From a checkpoint of a small mixture-of-experts model trained on Wikipedia.
Experts: 2 picks a token, a softmax router.
Training: a variant of SOAP for the experts, 493M tokens, 3635 steps.
Below are experts of layer 2 (counted from 0) of a mixture-of-experts language model. Rows are named router (the router's row for the expert), gate (a neuron's input weights, with its number), up (a neuron's input weights, with its number) and show model dimensions 280-319. Each number is 128 + 24 x the weight over its row's rms, rounded and kept within 0 to 255. Numbers have three digits each.
Before each expert's rows: "comes after" lists some tokens at least twice as common just before its tokens as in all text. This comes from a sample of Wikipedia text that the model never trained on. Tokens count by the router's weight.

# expert 1
comes after: ".", "1", "0", "6", "2", "3"
router:135155118140127129146108118147144129110130156138114126115154119144154072130108147102191120156158153131142091124122150136
gate0:102152142064083114146118064165131105103144168128147139085119122138137136102126142097186127114166153136114159143088138122
up0:115151112106099143108099127142147146109173162130122133126119139153179125117129108167150066120151131098148113114101134135
gate1:130126122174139108122089137125116131139155137140084133070129128117142141126173125184143118155141127113132114175150129132
up1:182143134140157109146093127098131140163163149180128139062130161091156148117170178197129103127132129123133130161127140114
gate2:168107130119137106088116135169120100113137115155148124128130118124142131130098127116099083122129102147171109098111144142
up2:141113143144120103144142157172157131112104135112159132174123124140163114155138148125133136173102157096128103123125140130
gate3:098134086142152136164136091138147119144114158129120095095100138125102113139147110110131126102086114104094123145102178136
up3:083099133129152134150130087156146125140109170112133120144136142180169144092133139137119120131169122137087156132131156122
gate4:133149147111085113112121087112128103130120143132113110136125138163098127156138126142162139155145141114163108127136089142
up4:121147133103108104112104124107138117139117124141123089115105136149104109154174105122128157135127145120165123115125110131
gate5:125140109141113130125121102138149131129117107108125121100122092107135100109134147108109132114126104123104132149185094117
up5:182102189149131143141149143128098128135130160160134115138146160106111127165123083126153132133154135119128123118102144143
gate6:169127130097113105084099102105145076129088139066139082114117103161117153150140114149144136145114135144096137140134170183
up6:098107106114148169152165153124118186137149148192107170162131160100158108113123147109131111150166103107163141111119070089
gate7:088149129095188097141146123100104145150116112147079099123143169166103143124124088145111156131139127092149132161116128116
up7:117132110121139127127083106136138170126133146161119117134136153146106124120109100152102125125132129133163085178094139125
gate8:125100128128095136120074153148131061131128127134115137152109085112129145142156111140097153147112107153137169100108148128
up8:094113131128137169111123127118129129153122097183140167162117117126120124119109110165166104131126133183161151123136118169
gate9:156167125127105129132139142181131084129100104105112098162189099125128128071106137102147111142107154107116135153104121146
up9:070088166158154128146149107131119130137124132153174175078086144101131144130132136146115131122150094160158135109152140093
gate10:085113164097150133148144125113137112133089055106116144115139130174130164121158071129132142109128108104139157108113087081
up10:132135135089111153139147105116164150141094082132133128153106126128129155151157076123166164118094104105147120146103121160
gate11:130113142143129104146135104084134098152136099134126150131126139161178113113154134084122103154068117097143096136145180107
up11:165088109134112181149155097142115165124124158125116124137171143083133173110136163161108150093122114151139149153140086137
gate12:159128088121155127105114159149149144095142140129113148071127176115156151126109129104108171187104098147113114107146127133
up12:126094185152107168164147150150122096089142111084149106135136147111132154109133109190091200152095085128156159170150132142
gate13:120121116146100129113118105136152103121099076142149195148113132071110096099136127151124177104092097146127119095130119131
up13:127116098111148143131154176151115159163161117103140079114128169162118132146125129115135121179116148119101145123151123137
gate14:138121155153120143149112118134130109079140133095155102126111120080128151122148126128144151136164083107144075127132146163
up14:131145141151130124151117124121130112107135135090161100125089134085096133117143130132132172154169105126152063148142122136
gate15:129144138117219117139101140113158143113149085142121144124110018165145160098152144123135157174090117126097118144138190123
up15:095113136127136140140073146144170109146114119088122155087108116137185114121133105146114111111083122101117156116112121144
gate16:139173115161108060135129116123147086158099186094168157162105119122120166157142152088136128171165128140127124082146124138
up16:147119131109137161139090142107126181106140118151094122101121160175141119127105148150200169088118159115136131184115118144
gate17:159099133137143138139140159114141122115158136099116151159078123162116118148124113105107113129153133123171098132095143094
up17:158139132135149142133100120137135139110131150109106130169114121129091134120124123116122085137162129119148114155061121077
gate18:126157161108126132150121128091160157112135122103176113084100122151064099090157139121113120111111161148122128136167113133
up18:135142125103124194123128097104130104145136110146133088104147140109111140121156145085147142118133146148118158156131085175
gate19:093124148123131123135114090126134109131168146127127145096134119150117147162129098113128136107136106115104122188150138144
up19:103087133110153135131123088175129148135144154185103146097145124139126133156123097089106163120109100140151125142163121154
gate20:135105147146104133166125139108103117118131121118129097147134126140130151101130126119148138147192124110116116151158148157
up20:139107157151081137183112155093104119138158114126119099149115134133145157089140133113144134144181119121117121156143136166
gate21:150120144140079122120141154160084131146149139082154112126109126070150158107097142137106099156155138090127151108189124110
up21:116136130126147141104158107142126139158123126163125134120145095170144116131142118140143084125111135071128120108137095098
gate22:189102133098138101136090111125149158112135126140132145088163143125163103119131110158094157159113184104142136108146096151
up22:151128126090140136128148144085191138119068105153195139173156095156117159144080162136106157138128143202101134161122166074
gate23:144128146118090109143141123134136107128152147150140100148148118129113108159132132143095130126138142137126163103132115069
up23:131110129114137087136137108135119159106105164116148129131134162126142122185117152112119110112147096119114100110146152115

# expert 3
comes after: " | ", "| ", "–", "\n", ", ", " "
router:143167149116115138114157120151127115084131152127067170100164114121129072121128136116153101147161109129130101136118124121
gate0:117152074127094082169144111107100176144112130127149149145075088125154160136159137141101111121157110118161143139104147116
up0:138082194117152146095135141151142088098155140121085102106153156137125089162100107124149139112103183118107161091139136136
gate1:124116112172126152130153134118132060151113112135135127140127153037098107150125138129135181135096124171148103094133122120
up1:097129100175127117145146129138123089143136135109138107140116172029107111160111157130127146151106148162115107116124118118
gate2:136132131144130127131143115122089139129139092105119158116099116145159120138111151149090171135095157107146131100160115124
up2:120112126123125117146145127130086133124143066088132141098124122114148115130126150143105192133087154116132151080146151149
gate3:165120079167096118138107155111155133151147145105169143152070130125078108104091119090145144125147158160094145115143161118
up3:182103057183125151151107155117145144122123134086144135157079124120098114109125125151155127152141114160118098102138130115
gate4:086118107109113162121168061161123107086109142130118173137130119125106130119091144153080150121135137134135138096137157120
up4:167105131167126135137126164115138139160158118137168086134116162144151122118123105124198129115128102145100110130115127141
gate5:146088121110213113166101094132116156167156116123123156133108112142088146131173142123136116101102145136130133172102114113
up5:145143155163074134134133140129142115131095115137133094128156164142151132132105143135088135177142105127100116083141148129
gate6:111121145140161115077152111157140125106135122134111121106139143116127085129132125112139135122139152149123096158113136119
up6:159141102088095144157116146121128123133120115154175101106166131103169166148121188128101126144126135116149122117135127139
gate7:138102156136137187137127122160093100112173150228093116107106083153144132136141126123120126074135146114123144109143165165
up7:119141172114150153121175111145132130108124130205120116173119091191150103174152127151143127069114180120092178096140115175
gate8:107066154107083114140109139141114141105113090093145142136156166072147124139142077084131157083115106142102108157151073099
up8:113126128121138119127101100156123108131113116106115115131142124127116077168120098161154100123156053120136094164108093125
gate9:175155107147110144117122113135125125113118136054141115143141153175094119156117139141114140133149127099154129162117128155
up9:099105143129133069118118141131148099147157151108087134114154132105126117121136156093112170125138104124128115187075127138
gate10:113189147153168132161136128080116134148149136160144132120133125106136079142101110131129093103139087121140129157062144137
up10:130139137137138068128118141087130171152123148147146148118128132122100110143108134143143115120143109155138128161081168125
gate11:137117145139108105148115138093170158139143133139068160127083100119150141120130148126149101202150159105124130101090149132
up11:096072101126147180114153089125124121140116118116137127141143139143098109140085171117101131107125142120136115118118106152
gate12:139138123167135104114151125113140126121118109124115140132151105144122092122120114112120130144170153098121132174125113132
up12:154096102097125166109142138084067185134065120147127137177117150128131114146142124138170086064131107166149126146096135159
gate13:141130143099107085142135087139136103111090175094132160078160088114188114171122104127103109110129137095092148120134129114
up13:121124089149162167101125147109094143120134090159125117158137134152107135081149159149165165134115141157143111161105115138
gate14:133118144150107096129225114168118133116114099118140109115126133088115118140079120099110121136115111148084102131143136142
up14:126137098080147161128030125104156130136125155139123151107140124155125151137161117149163153124148145107151164126131120092
gate15:123113113126175146144107107150140133124131143106112125142111127131089192147125130148139164111121142081135106147108118138
up15:138136110136103101123133140152133142127138095136127094179197166133143073154136114110145115169140114173116154113150152124
gate16:199092122097129101180110168116097158121141089116122133142133118169094088127140136075127162148153102147143127139104117141
up16:176110124113165110193156149136119164132142121127132137136174120162110098131145119069140144120143119139146077143126121157
gate17:119104158116098141123076125157158103103114178136154090093097134104139129141149159139082146123109170120160110134119181125
up17:113144094153144126133115155155138143130112125158164112109132129100141157144155174115100155098138171106113117124146166129
gate18:134093127144093126156136121174117094121167139156113116157119172108146110117126065133147111129093094107134116185107076129
up18:135111152137058109144134104168120106125150138112114117156133174114142129115099122132126105136108106133131087135119079110
gate19:128123106127116098182120108143149122145117176128169128134105135105157159168128171143124102124099128158155137145097174122
up19:147114161131146193083117156081136135122123099163091137133113128155088087115109072149145161128121124137108127101151055125
gate20:061127148119118132162167148135104131124123140137103131126115082132133120151142179097168151133121118154130137109129134129
up20:128129097131135139160137128120109129144146084142089122112113104094113128137115156098168176153139098178131152144132101098
gate21:117133105117144154133131132103121157142113121176135114111127146100133155158129141153153109146083126114137157135117106146
up21:099095102126140140100139114123117115153135127145157118140135131127125098137166146124147098186108124103137135153139115153
gate22:135142101108141187133082081152139144132147099097126097135143109110133114111152124137134079145108144134115165109122113177
up22:123136144123109165138149112145123121187097121170142136122123160156145150151118132155155137115086082105143137161130139147
gate23:147153143152113141130154113138163122106111104106157174136150156120136112128120078092155066096072085127105124095110153168
up23:127127141106137117119121087133148164162142109163145164130100189128133143115128120062114113089100095128142122110094148132

# expert 9
comes after: "\n", " |", "\n\n", ")", " |  |", "."
router:142153124146122117134148090132137100118148116138126119108192134150106148109110124123152157161114145116052101135121123125
gate0:121093112114140140135131183119217100095115116127134128095092175119059110148119132100139168128156130123117127123096102139
up0:143130133106123104143126163122177099122151145095130137106105154114066103128135106104163162156130163115112137138135097139
gate1:177126121204114133124120099121102131126086115127158125112144132114089123134160153092119102115100068136128126149106108121
up1:071120116049142099116137173160130134115191130110107150154125100105162130130112110176110147120169169134123105106144129123
gate2:120128138077083104091080162121118128131158116152128187126152092074094102147114109101169139088168127129111123103148165126
up2:131134082192176145125144123146123116144108120104121087116105149204159138124118133149134118141094124126159149133126099108
gate3:100144114154146095128169099145150135106150132089113139102093187112111127135073170099110195142117171105086148106145145109
up3:161121136097085144118089141132104110151103144175134136164172045149137119121157094146138071129129092177182120134093111165
gate4:113140149136087159144079098134141122155139169112158142122113117091131089129188130099134126159115138103098118167160103108
up4:126128152130107157137095089135115134154139153105168142112086097110120105152192125125111126147122132080135116152159129121
gate5:138089127090120106144112130119172152125109157104155117108118124113116118095133119153095139157163149186139135103136130131
up5:113158112161128118087148089144108081116130112155122150149109117132167134108141136094131117076113119128123133170105107147
gate6:140115138123174179096119151115137132119128180108138132139120160126161108124105127159149160149172165138128109124101078123
up6:120135118133102079154151098129133112147135081159113124114137101143072148148166146098137120122104119141132149118125139117
gate7:136159119148120144101112138127142149125135111131116135122146096141127152158112132108155102153126107119097096148158109136
up7:117094134119150123130133097137122133127126153112149124135092166110144114108151128150114158101147170123149138120104162124
gate8:140134136172081156115115134067122110121126106106126133128099060105121159180128155154140130119121118111164123097131139065
up8:120109131133095076147156149085105111095097124110137125144107084131121154185159131131100125123104133116161101098115109062
gate9:114113140150100120128129129164116144066133127189146131143083100164130091084125120170109101122120164132122140138145112131
up9:149161143141157149117143132083130124182134133104120131120162142126134162157112149109143184103141094093107124132132151141
gate10:129163161126157135125148138112149172118169117161143109107157100119123115106147129137134138114115113131106116154081111148
up10:148183144156147131155150136118149128104161129177144104134152123123095115102138125118139114128131076150112133175107125152
gate11:113148134135109117086107125125136122111166159102115104102077104133090146147091163106116153129130137095073152078111123080
up11:151099146144146170148139120137128131165090132189150141173128148148150083109109077131138073132136160109124105173116141164
gate12:111108159126152092135122094106130123144129134156163131127128133130142162109102136106128141123133092134102132139153144132
up12:114118119115167089145130129060126099177117117157125124117123134162129168138076131104154116136101092159168144143136154114
gate13:099129138176121153153124105149155147112106140126151156133119151120114062112107118091165083131143102152183154139160178068
up13:111119178175137119189101091122169099136115175099098109154132157104126115141126141120142105160168133156109137099146122120
gate14:085117118130115173132169097102114162117101139105177110149109130127128153140145117141081112165132165130110136103165130113
up14:204121121107150126125115155139126118154142144146108155116125133134113119128166120099164157117139101161139085142137132144
gate15:130128116125142108099151112137140124124115142132129163115126122091123124105160120149124151175131140128152106093126176115
up15:117104119151119155146106178103124155147123106135111101138129106157134120150104122126145105095153133115123144147152078134
gate16:128108132129172105108154145138162133118124148163128101129158091066172124124127116128078101109108138097116155146123098112
up16:118141123138147083118134134144173143126096131149121093149160076081161133128147098146093105101117133116120147141104122105
gate17:152126091125125118110147100126128139124136067139123113175154093159113123144081123101104149119078109171176132129110102158
up17:110154144132129122133119161130131115118123188128118143098106154129158129144171122148127104133198146111094134123152161077
gate18:119130119090117124119174166126074161134125096161131085138113148192164139153099133087125163129077136110138123149114119113
up18:114117108103125134116182146126113129122138097134156132133112133212178139147110136112129136101034128113136117137096104083
gate19:095104155112126100132122078130164173118113111158129097128118172150098126157094159117171125106143132111129120157146161115
up19:106187115122165127162149110126153114124147157139142089062111116123159126105101162109176157117134137157137127128134167160
gate20:129109120136137150124132151117091166065112105144129141113117176139118116125134090143116127116085168134129113154145130098
up20:117084177146098127105132096133141146086127122183102141127158176145136105142139119158119127110128155136147086115123101120
gate21:151144126154070102111133108126094126112122132162168109137143136095079145135162112135133100127143095086073150094158128130
up21:100102114144124159180128142128162128141166143096107163104096142141153129107119123171106152151125169165136124142113099114
gate22:105153104098108107139102148141120111128132105119091072120158159128136076148099119122109107117115139099162116110105121123
up22:097127097104123126187110157128156099121112122109120144148154172111093121169078093116122148131131160155103124098132122145
gate23:108071078112157115167115135167174208086115165074132090113126118093152162160122133154126162124100126108153123092102143150
up23:129126150143140176099134106118136102184147139155100157123118108148165073136146086075137101154161137125117103151110126136